From a checkpoint of a small mixture-of-experts model trained on Wikipedia.
Experts: 128 experts in each of 5 layers, a softmax router, a shared expert of 128 neurons.
Below are experts of layer 3 (counted from 0) of a mixture-of-experts language model. Rows are named router (the router's row for the expert) and show model dimensions 128-191. Each number is 200 + 30 x the weight over its row's rms, rounded and kept within 0 to 999.
Before each expert's rows: a language model's description of what the expert responds to. This comes from a sample of Wikipedia text that the model never trained on.

# expert 23
It responds to: Years and birth dates. Year numbers or year halves in birth dates, lifespans and seasons, like (born 1968), 18|97, 2017–2018, aged 26.
router,212,190,193,208,150,222,200,175,222,151,164,171,198,194,246,148,220,231,224,193,228,228,198,173,217,215,255,184,197,215,229,179,209,185,165,160,160,191,196,148,272,177,249,201,222,187,198,174,266,215,167,212,177,210,223,222,189,198,171,177,193,214,227,281

# expert 24
It responds to: Titles and occupations. Office titles and occupation nouns in political or career contexts, such as Minister, President, director, politician, pilot, and pieces like Admiral.
router,240,155,200,172,158,187,193,166,195,156,140,206,214,252,242,188,206,199,167,225,170,220,228,239,182,137,220,230,210,227,245,243,219,181,225,183,209,182,195,166,207,239,256,236,210,203,164,200,223,227,183,192,158,231,210,170,214,229,168,177,171,208,208,192

# expert 10
It responds to: Physical description words. Descriptive words, participles and suffixes in accounts of objects, structures or organisms, such as with, large, supporting, built.
router,221,218,154,240,177,177,178,207,208,189,192,184,202,212,189,171,180,162,192,200,236,171,204,191,194,219,214,262,265,190,163,201,221,194,246,180,230,160,229,203,228,203,218,189,195,196,179,198,226,280,189,193,139,201,194,142,221,231,142,189,198,177,172,209

# expert 26
It responds to: Abstract noun endings. Abstract nouns and their suffixes in social or political prose, e.g. relations, superior-ity, discrim-ination, human rights, public, research.
router,253,164,145,207,220,204,121,238,184,169,148,243,190,210,211,180,185,156,172,192,196,222,176,242,205,203,206,223,253,227,180,205,226,215,208,181,182,167,156,173,231,225,249,233,236,200,176,193,211,213,154,182,192,196,157,153,238,205,198,210,216,220,254,252

# expert 63
It responds to: Conjunctions and blank cells. Conjunctions joining clauses, such as and, but, when, while, until, plus double spaces and pipes in election result tables.
router,203,203,160,216,147,166,208,175,202,191,208,216,217,213,196,202,157,158,149,193,180,205,154,224,204,214,200,229,230,172,166,185,209,190,200,218,203,156,219,181,216,198,209,184,191,221,143,207,211,236,192,203,200,234,210,169,243,216,174,243,170,209,202,218

# expert 17
It responds to: Sports tables and scores. Table pipes, superscript markers like ^{ in tennis tie-break scores, and words in tournament and season results such as round, group, played.
router,276,169,195,195,213,191,248,211,253,164,171,228,204,171,260,183,176,178,206,190,198,239,170,203,177,184,233,227,204,231,135,208,200,203,151,206,177,191,218,158,196,256,172,210,218,224,209,136,269,211,143,184,204,224,202,162,220,171,143,212,200,193,198,182

# expert 20
It responds to: Verbs and infinitive to. The word to, past participles and verbs after was, is or a subject, e.g. about to, founded, began, would, used.
router,213,173,143,198,190,209,140,247,174,210,175,154,217,172,202,212,181,176,189,217,200,251,214,207,220,191,221,262,251,170,180,240,191,184,200,173,238,125,206,205,218,208,264,199,241,216,220,228,182,287,191,186,188,178,257,185,213,203,176,221,215,149,178,235

# expert 50
It responds to: Sentence-final punctuation. Periods ending sentences, paragraph breaks, closing parentheses and quotes, e.g. suspension., workers., mode.
router,197,194,135,213,167,217,149,196,220,160,186,199,206,207,189,150,182,221,185,202,163,231,212,222,184,172,238,260,217,201,201,198,270,203,155,183,200,203,204,178,246,253,207,181,203,208,235,220,260,245,180,184,185,163,199,177,201,182,213,228,205,158,205,244

# expert 47
It responds to: Government and institution nouns. Nouns for political, legal and civic bodies such as government, Council, Party, court, District, School, and the "m" in 100 m.
router,263,129,183,203,211,226,157,182,172,192,219,167,188,212,212,131,150,201,156,196,176,199,177,248,218,223,259,195,236,234,216,186,228,215,210,166,234,161,185,171,218,249,242,259,221,178,186,198,255,214,184,133,204,147,257,196,235,213,139,196,181,224,219,231

# expert 52
It responds to: Place name parts. Parts of place and institution names, often the second word, as in New York, North Carolina, Park, -ville, -ton, Stadium.
router,194,163,183,208,216,153,194,263,169,184,208,213,241,172,232,184,200,241,154,189,213,195,157,218,248,156,259,238,191,262,141,194,236,168,181,215,194,154,220,198,174,236,262,200,211,170,192,128,202,195,147,196,167,226,168,164,232,206,201,158,161,178,199,248

# expert 62
It responds to: Mid-word syllables, non-Latin bytes. Word-medial syllables ending in e, like embed-de-d, att-ache-d, envis-ione-d, plus Japanese, Thai and other multibyte characters.
router,251,215,196,195,174,213,169,210,206,182,194,187,205,210,206,201,205,144,185,225,185,227,200,203,187,208,224,246,204,188,141,186,215,260,226,199,186,165,193,175,214,238,187,235,187,208,163,186,221,235,184,209,142,224,253,144,204,173,185,177,170,180,198,265

# expert 33
It responds to: Institutional place prepositions. Prepositions at, in, of and capitalized words inside names of universities, museums, festivals and awards, such as at the 2013 Toronto, University, Royal.
router,197,204,206,232,171,174,176,211,204,173,214,214,209,195,219,202,165,226,165,196,248,204,184,170,217,134,180,228,187,203,198,204,203,240,133,213,186,161,185,217,178,244,208,200,216,239,189,202,249,222,166,208,160,196,235,179,208,196,212,135,159,161,188,193

# expert 36
It responds to: Early word pieces. Initial letters or early pieces of words split mid-spelling, such as p in pigeon, ub in Republic, res, inter, kil.
router,211,221,157,187,138,182,177,227,227,155,200,198,161,177,181,226,168,171,212,166,220,139,167,239,177,152,205,197,279,242,203,209,237,221,190,166,216,186,193,202,245,219,238,186,195,186,142,216,261,232,159,198,142,206,184,165,240,163,191,175,135,196,195,168

# expert 37
It responds to: Years and commas. Commas after full dates and years in phrases like "On September 21, 2021,", other commas, and four-digit years such as 2014 and 2019.
router,240,198,183,168,122,190,185,168,222,197,192,183,188,201,223,168,223,229,141,149,251,190,203,163,250,176,239,214,233,199,195,174,259,217,194,157,142,164,212,147,245,177,239,200,198,246,220,212,223,190,177,185,166,234,205,235,232,207,209,231,202,206,189,248

# expert 7
It responds to: Opening parentheses. Opening brackets and quotes, especially the parenthesis before an age, an abbreviation or a year in infoboxes and tables, as in "(age 38)", "(UTA)".
router,285,161,197,182,188,175,194,207,204,166,196,178,213,205,245,175,204,193,201,182,210,186,159,205,238,175,183,231,225,187,211,203,175,187,155,194,183,219,183,177,243,240,210,190,222,239,162,143,232,204,193,167,176,189,234,199,205,179,225,226,196,161,185,274

# expert 29
It responds to: Mid-word name syllables. Inner syllables of foreign names, species names and rare words, such as Slova|ki|a, end|emi|c, ass|assinated, Har|ald.
router,202,167,215,169,143,204,200,174,194,195,226,203,173,223,235,168,213,189,205,201,187,209,206,248,184,153,268,253,240,249,206,191,231,239,190,212,185,182,201,161,201,236,262,234,237,214,191,223,218,210,212,178,195,217,201,195,217,167,160,186,154,166,202,243

# expert 48
It responds to: Clause-introducing words. That after reporting verbs, relative which, who, where, commas, and subject pronouns or auxiliaries opening clauses, such as assumes that.
router,269,215,182,179,175,196,212,215,184,206,202,152,231,199,210,247,166,209,144,193,190,201,123,186,185,158,243,221,229,177,162,156,250,188,189,153,210,196,216,140,207,202,236,190,254,244,205,183,206,254,158,177,177,182,209,147,205,249,146,160,191,192,226,234

# expert 13
It responds to: Prepositions after predicates. Prepositions such as of, for, during, after, against right after a noun or verb, plus some past-tense verbs like praised, won, held.
router,256,188,149,212,174,200,217,222,211,184,171,238,214,192,218,188,172,171,150,197,215,212,164,168,223,186,213,203,224,190,165,193,187,212,221,185,237,148,177,214,243,247,287,197,229,174,185,232,261,245,195,182,173,181,246,157,235,200,206,226,186,194,187,224

# expert 22
It responds to: Table cell separators. Pipe separators between cells inside data rows of tables such as boxing records, tennis results, sports statistics and climate figures.
router,246,180,145,226,142,218,168,223,175,183,201,169,208,203,207,167,187,152,206,166,205,250,205,168,211,207,210,241,226,234,200,241,211,189,170,186,191,169,202,204,235,206,214,192,207,244,191,186,287,206,168,199,147,256,220,190,252,182,260,167,176,158,190,201

# expert 53
It responds to: Word-start letter pairs. Early pieces of words and names such as "ca" in Be|ca|use, Ca, Ch, Ol, plus hyphens and dashes before numbers.
router,272,202,183,196,146,199,161,230,241,140,205,192,214,224,238,204,214,207,205,146,208,225,185,216,179,179,244,229,288,216,156,267,201,232,191,151,210,210,230,153,272,192,249,211,234,229,224,183,233,190,190,198,129,205,164,183,212,146,191,224,211,222,199,237

# expert 12
It responds to: Prepositions and temporal conjunctions. Prepositions and time conjunctions after verbs or nouns in biographies, such as of, in, with, before joining, until, from; also clause commas.
router,232,204,166,235,149,184,144,222,181,159,189,167,223,211,165,218,179,173,164,170,202,222,153,171,210,194,172,226,217,202,225,182,214,175,192,177,208,151,195,220,246,192,263,182,230,259,218,254,223,238,139,199,199,202,222,165,264,244,187,205,179,180,206,234

# expert 8
It responds to: Determiners and quantifiers. Articles, determiners and number words opening a noun phrase, often after prepositions: the, a, one, any, this, their, other.
router,237,150,171,187,180,191,199,182,180,131,142,177,173,260,227,260,207,186,157,147,218,201,138,203,202,205,253,228,198,180,166,214,216,214,151,151,209,175,166,161,239,222,216,192,242,206,193,206,256,271,179,142,193,202,232,155,227,181,183,197,211,181,202,210

# expert 51
It responds to: Ordinary content words. Common nouns, verbs and adjectives in running prose, often word endings like ing, ed, ble, such as time, constant, resistance, moved.
router,210,168,142,178,216,208,158,225,179,175,136,230,199,173,175,185,173,162,175,224,183,210,155,208,212,177,224,242,238,199,185,182,240,182,223,156,213,127,245,196,222,240,210,257,218,169,154,211,214,226,126,153,193,197,222,141,226,236,169,225,227,215,166,252

# expert 60
It responds to: Table separators and labels. Pipes after numbers or totals in tables, and colons after field labels like Binomial name, Total length; also arrows and equals.
router,243,176,159,191,158,187,237,223,165,181,198,217,189,217,239,251,166,199,257,119,184,239,179,220,205,173,159,207,228,224,164,243,179,174,216,216,212,160,151,132,255,207,193,180,195,245,209,147,258,263,143,162,183,197,259,140,211,165,204,224,211,200,219,148

# expert 46
It responds to: Data and academic nouns. Nouns and suffixes for information, research, education and music, such as data in Climate data, degree, University, ing endings.
router,244,167,154,233,193,200,204,246,241,193,174,216,263,208,224,179,195,210,116,209,160,173,163,229,208,225,225,228,190,262,151,193,189,226,185,267,250,217,170,185,235,246,217,213,176,251,201,152,199,221,161,144,165,206,183,232,217,232,211,230,185,157,226,210

# expert 14
It responds to: Capital-letter abbreviations. Single capital letters and pieces inside acronyms, call signs and brand names, e.g. NE-S, WIS-H, FC-C, M-ED-LINE, K-S.
router,204,148,155,218,139,237,152,209,175,202,159,205,195,202,207,199,173,210,168,186,186,178,140,207,248,176,240,253,241,184,202,219,185,187,161,222,153,178,189,184,222,205,207,197,200,248,193,159,235,235,210,154,178,165,235,182,278,173,194,167,193,141,205,242

# expert 43
It responds to: Section and paragraph starts. Line breaks and periods ending paragraphs or section headings like "==History==", and word-initial fragments starting the next sentence, such as ch, post, ev.
router,202,188,166,211,189,207,166,194,200,177,245,151,249,204,169,169,180,183,175,225,234,196,202,166,181,173,266,252,242,203,180,219,220,179,165,181,214,200,198,212,185,206,194,198,235,206,202,192,231,201,214,160,203,154,199,187,190,232,196,201,207,200,188,223

# expert 16
It responds to: Headings and line breaks. Equals signs in section headings like ===, paragraph breaks after sentence-final periods, closing quotes and parentheses, mostly in reference and list sections.
router,198,178,174,208,203,185,160,191,233,175,196,188,217,242,242,224,191,223,198,217,217,203,196,167,193,200,194,258,201,183,228,196,211,187,228,144,153,189,220,149,236,215,182,188,268,220,192,237,226,267,166,147,198,168,206,213,182,202,262,162,207,194,202,233

# expert 35
It responds to: Definitional function words. Articles and prepositions in stock openings and census or election text, like "is a county", "is a village", "re-elected in", "census in".
router,228,197,195,221,158,209,207,179,224,137,159,197,179,255,227,204,147,188,180,176,219,167,146,163,211,198,203,225,215,226,158,162,220,213,177,187,188,191,158,194,228,242,220,195,197,246,184,204,216,249,197,187,216,177,181,126,214,213,155,244,162,162,204,254

# expert 54
It responds to: Verb complements and modals. Infinitive to after control verbs, modals would, can, will, not, and verb endings in narrative prose, such as refuses to.
router,244,174,119,171,173,214,179,247,172,204,144,195,177,155,192,195,168,215,132,200,176,189,208,199,256,155,220,261,221,179,184,198,209,206,214,122,201,168,172,189,230,208,259,233,246,170,189,232,154,234,149,175,197,155,251,187,186,230,165,209,212,176,175,225

# expert 18
It responds to: Person pronouns and roles. Subject pronouns he, she, who in biographies, plus sports-person nouns like footballer, player, and the piece ul in sculptor.
router,232,220,165,144,198,140,195,228,221,179,161,207,204,225,187,147,215,143,194,166,207,203,178,185,235,198,202,231,251,254,166,252,242,237,217,211,208,179,200,188,208,217,208,245,208,202,181,139,241,182,126,188,198,177,219,202,178,205,181,210,172,216,185,236

# expert 4
It responds to: Articles and of. Determiners and linking words such as the, a, an, of, another, very, usually after prepositions and before noun phrases.
router,210,177,163,203,186,182,177,228,210,159,170,196,195,245,239,187,188,175,198,158,232,243,151,174,216,203,211,240,242,199,192,209,223,182,142,179,220,179,195,188,252,207,256,188,225,228,186,221,285,230,164,186,183,195,226,209,231,209,181,226,197,197,195,179

# expert 34
It responds to: Copula and auxiliaries. Forms of be and have and the word also, as in There are, it is, was, may also be.
router,239,153,181,214,198,195,167,236,199,156,143,165,200,213,228,153,156,195,216,180,200,181,177,160,199,183,221,247,209,225,171,164,289,221,175,157,210,187,186,187,223,209,227,237,224,235,148,164,213,244,144,182,152,186,185,195,224,223,190,161,170,170,185,201

# expert 2
It responds to: Foreign name fragments. Word pieces inside non-English personal and place names, e.g. Jo-a-quín, Narasim-ha, Mu-'-tasim, Kudi-rat, plus Thai and Arabic bytes.
router,230,193,153,197,166,238,208,205,216,147,204,221,156,228,210,214,155,181,189,183,199,197,166,242,216,146,228,283,231,215,152,242,237,252,184,169,202,170,150,164,243,242,221,208,162,248,194,156,194,237,193,149,217,199,204,190,266,224,198,182,191,173,227,163

# expert 42
It responds to: Table cell separators. Pipe and semicolon separators after numbers in results tables, plus country codes and short first names like USA, GBR, Bob.
router,209,221,183,216,142,231,158,176,199,174,221,196,238,230,227,225,212,204,199,173,174,174,194,219,181,188,233,252,210,225,147,238,212,180,194,203,205,139,233,161,240,211,235,197,238,231,237,174,240,226,195,191,166,222,247,163,215,201,223,220,211,184,197,206

# expert 3
It responds to: Media work nouns. Nouns naming creative works and their attributes in articles on films, albums, games, such as film, album, title, song, season.
router,213,151,169,209,217,164,179,159,247,161,163,216,161,196,208,196,220,181,124,205,168,219,201,197,195,147,258,219,212,214,193,181,189,225,188,180,214,204,165,180,205,219,239,210,216,195,163,208,200,229,142,183,158,215,233,191,219,253,186,185,207,163,217,200

# expert 44
It responds to: Colons and URL periods. Periods inside web addresses, colons after infobox labels like Website, and slashes, dashes and sentence-ending periods.
router,212,179,182,221,135,222,167,205,212,180,232,205,187,172,213,209,168,184,206,146,188,200,162,198,210,173,224,281,191,180,150,249,219,207,172,226,186,214,194,100,272,206,237,162,173,214,218,145,266,247,165,169,198,162,213,192,220,183,212,265,218,186,244,219

# expert 41
It responds to: Non-Latin bytes, table cells. Byte pieces of Thai, Chinese and Japanese script, plus final word pieces, zeros and pipes inside statistics tables.
router,254,185,154,224,169,186,181,165,246,142,202,202,255,232,210,196,200,184,179,193,184,225,134,204,233,173,212,211,185,193,165,222,219,212,204,152,191,183,158,188,244,221,202,206,174,235,217,181,217,240,175,231,140,261,204,175,277,173,264,139,202,159,244,266

# expert 31
It responds to: Sports table headers. Pipes and abbreviations in sports league table headers such as "W | D | L", plus words like Cup, team and league, and letters in codes.
router,243,213,175,187,192,148,176,232,191,142,166,174,199,216,235,209,207,146,209,194,167,201,170,193,195,183,179,233,212,248,151,187,202,215,203,227,230,223,179,175,226,233,205,208,188,211,179,193,204,208,183,215,144,225,248,171,237,162,190,204,174,173,209,242

# expert 57
It responds to: Mid-word fragments. Middle pieces of longer split words, often Greek or Latin-derived, such as ort in opportunity, oph in saxophone, sp in atmospheric.
router,175,186,173,183,182,167,170,230,220,183,105,212,196,173,247,212,166,193,181,232,142,183,169,196,154,269,270,204,197,251,206,164,172,210,171,179,160,220,194,193,250,226,193,198,252,158,242,160,253,241,183,192,177,170,178,198,232,218,177,161,169,177,235,241

# expert 0
It responds to: Capitalized name openers. First word-piece of capitalized names and military terms, often after the or table pipes, such as War, Jo, Si, Fleet.
router,187,178,192,214,214,188,189,188,174,199,159,177,202,219,209,211,184,202,206,144,245,208,191,211,221,172,211,190,223,191,198,188,232,197,211,188,212,182,219,190,180,234,208,209,169,202,169,161,252,185,210,173,181,223,222,151,225,201,162,225,173,200,205,244

# expert 56
It responds to: Mid-word vowel syllables. Syllables inside words and names, often ending in a vowel, e.g. dang-ero-us, wa-go-ns, par-alle-l, Voj-vo-dina, Seringap-ata-m.
router,212,210,207,208,214,159,143,258,228,174,176,209,195,248,191,140,187,202,216,187,218,250,188,222,149,230,190,197,244,186,202,267,195,238,214,197,217,162,150,123,236,259,222,228,266,230,200,184,228,218,204,225,151,222,188,203,190,187,210,220,171,199,258,255

# expert 21
It responds to: Table cell starts. Pipe characters and first cells of data tables, such as results, medal or climate tables, plus infobox labels like Genus, Mean, Synonyms.
router,233,151,197,217,148,204,180,227,219,202,209,195,259,233,199,180,175,168,207,173,217,204,175,195,238,221,221,209,253,218,158,227,218,210,178,183,210,170,186,184,219,209,252,206,209,211,207,138,256,241,153,210,149,239,214,152,276,187,211,195,189,215,206,199

# expert 39
It responds to: Verb-following prepositions. Prepositions right after verbs in narrative sentences, especially sports careers and dates, such as released on, moved on, signed from, against.
router,196,248,173,213,130,183,187,209,212,176,239,158,218,178,176,197,179,172,211,216,195,213,219,179,227,148,181,234,210,210,147,203,214,194,218,139,137,151,173,170,231,238,265,233,268,217,204,231,259,208,181,207,210,214,264,211,210,194,227,206,193,199,175,237

# expert 5
It responds to: Paragraph and line breaks. Line breaks after headings, sentences and list or table rows, especially after a footballer's "= Name =" title, before "English footballer".
router,224,163,195,193,187,207,179,198,203,139,176,164,208,181,197,213,141,239,231,189,129,179,201,189,174,173,234,270,193,258,206,197,213,191,152,206,231,193,170,170,233,197,188,167,254,204,211,170,279,209,167,159,222,172,215,199,219,200,204,201,210,199,215,262

# expert 32
It responds to: Ranking and list nouns. Nouns after the or a verb in chart and list contexts, especially number in ranked number 37, plus part, list, top, record.
router,164,191,171,209,188,169,202,225,184,158,163,208,233,213,222,185,175,199,205,215,198,201,198,206,203,140,244,214,186,194,142,226,234,169,155,140,214,230,164,196,210,184,275,263,227,210,173,224,236,256,182,168,199,182,196,196,184,160,206,200,181,154,196,177

# expert 1
It responds to: Determiners and possessives. Articles and possessive determiners opening a noun phrase after a preposition or verb, such as the, a, his, their.
router,220,207,187,205,178,191,175,188,218,172,180,169,233,210,228,213,204,187,204,169,224,211,153,182,228,174,217,205,197,157,192,148,232,182,189,139,164,161,208,199,238,184,198,206,255,193,167,204,242,166,198,139,172,197,209,182,233,215,229,178,186,215,186,185

# expert 61
It responds to: Heading equals signs. Equals signs opening or closing section headings like "==See also==" and "==Education==", plus heading words such as List, See, Species.
router,217,146,190,206,190,178,222,234,215,156,198,196,170,235,216,197,156,187,138,201,254,189,206,211,195,134,207,236,210,258,194,204,199,196,175,199,200,174,141,201,206,228,191,173,255,213,193,244,217,274,173,206,184,182,197,179,178,191,210,228,171,202,192,200

# expert 45
It responds to: Number range punctuation. En dashes, hyphens and opening parentheses between or before numbers, in scores, year ranges and page spans, such as 1808–1889, 6–8, pp. 58–65.
router,223,196,163,233,149,218,153,206,229,130,213,190,163,248,180,182,183,194,182,185,209,246,168,208,218,207,235,231,232,184,208,216,207,192,161,173,153,206,219,192,280,239,265,206,215,210,194,155,260,187,168,197,128,191,247,216,232,192,242,242,218,169,228,230

# expert 15
It responds to: List item markers. Hyphen bullets starting list lines in name or song lists, line breaks between entries, table pipes, and relation words like by, brother, married.
router,223,235,179,175,129,185,154,193,171,163,183,156,215,211,243,183,183,172,214,209,191,258,178,190,195,145,212,208,178,203,238,212,210,251,195,162,153,181,240,163,221,174,226,226,218,212,197,182,183,218,190,194,213,195,230,222,234,220,171,199,199,231,211,165

# expert 9
It responds to: Taxonomic name pieces. Word pieces ending Latin species and genus names, plus taxonomy-box labels like Genus, Species, Binomial, and words like family and species.
router,227,130,155,188,145,157,157,210,205,210,215,154,249,219,222,171,235,213,211,157,187,217,132,235,202,192,231,215,237,239,164,191,223,250,194,175,208,154,192,198,223,171,212,183,206,237,196,188,214,218,176,211,206,224,195,205,257,200,208,229,211,217,219,220

# expert 28
It responds to: Table row starts. Pipe or line break opening a table's header or row, as in chart tables, plus odd word fragments in technical text.
router,251,218,174,218,190,177,204,248,198,154,204,184,188,186,221,169,193,203,153,177,255,179,213,208,225,158,221,202,207,233,195,216,226,228,146,228,237,191,182,175,205,251,204,252,186,259,146,176,217,197,183,205,176,194,155,168,217,175,171,235,205,172,199,216

# expert 27
It responds to: Word-initial fragments. Short first pieces of split common words after articles or prepositions, such as sl in slogan, ch in chaplain, par in parents.
router,222,206,223,199,188,182,178,149,221,163,204,212,195,200,181,193,167,199,198,198,232,234,191,182,185,194,251,213,243,242,172,214,233,250,208,210,186,178,222,145,224,194,220,261,222,210,200,121,232,230,160,137,172,223,175,140,199,158,167,210,168,202,279,226

# expert 11
It responds to: Word-initial fragments. Opening pieces of lowercase words split into parts, often military terms after "the" or "and", such as batt(alion), br, arr, join(ing).
router,190,139,162,158,149,107,158,170,169,189,155,125,181,207,219,214,193,170,208,201,145,239,205,194,230,206,199,238,179,229,179,229,218,176,226,179,199,198,267,235,211,237,220,207,250,198,184,137,208,201,210,134,211,153,186,160,244,241,181,203,167,223,237,248

# expert 19
It responds to: Numbers in tables. One- and two-digit numbers in sports statistics tables and league standings, placed between pipes, as in "| 16 | 11 | 53 |".
router,209,209,169,237,175,208,223,195,237,158,199,190,187,170,196,224,211,194,209,186,213,199,189,187,223,155,229,166,210,251,162,211,202,231,228,181,205,198,164,146,176,226,218,187,177,251,144,206,284,236,181,184,138,173,232,178,229,223,174,219,228,132,242,241

# expert 58
It responds to: Possessive apostrophes. Apostrophes and the s after them in possessives, especially in Indian television cast lists, such as Uma's sister, People's Republic.
router,228,189,191,225,187,205,214,177,228,165,196,146,184,245,181,182,211,242,234,184,178,213,147,176,197,235,195,211,232,202,178,179,242,169,192,169,204,158,215,193,192,181,233,169,212,187,165,164,224,271,173,193,183,232,207,165,207,170,182,180,181,144,212,245

# expert 49
It responds to: Infobox and list punctuation. Colons after infobox field names (Kingdom:, Born:), line breaks, dashes and pipes in infoboxes, medal tables and structured lists.
router,202,181,230,202,190,188,185,217,227,192,216,181,200,174,189,158,194,189,207,154,156,191,159,225,156,199,190,242,189,192,137,211,171,240,173,189,150,160,182,172,194,213,226,218,188,218,230,159,257,205,180,163,174,182,239,129,264,203,211,226,206,194,215,212

# expert 55
It responds to: Mid-word syllables. Inner syllable pieces of long technical or foreign words, as in spect-roscopy, aff-ini-ty, l-iber-ation, Palest-ini-an.
router,242,208,196,183,169,174,170,217,191,179,173,181,162,196,247,186,166,210,175,214,237,194,208,207,203,201,167,211,235,183,237,183,198,213,203,222,153,178,181,165,243,241,205,244,193,215,184,183,208,235,184,180,194,190,198,200,176,181,186,204,225,192,214,202

# expert 30
It responds to: Action verbs and sports nouns. Content verbs and nouns after to, a or his, often in sports reporting, such as lift, repair, contract, attack, assists.
router,182,156,173,187,179,218,197,207,207,172,138,178,168,207,211,154,194,161,222,197,151,195,205,218,193,191,227,174,222,166,123,191,225,200,160,217,219,113,215,201,209,252,238,227,232,163,175,219,216,231,179,190,186,184,225,183,216,206,209,192,197,206,216,212

# expert 40
It responds to: Biography lead dates. Dash between birth and death dates in biography openings, plus born, politician, footballer and similar descriptors in short person entries.
router,211,167,192,211,187,219,217,148,185,185,229,163,250,233,223,170,156,140,181,138,157,160,208,227,174,200,211,191,254,229,241,172,245,241,168,176,224,157,220,177,232,202,213,206,213,219,224,190,210,211,153,203,187,189,184,228,202,232,168,231,189,213,243,214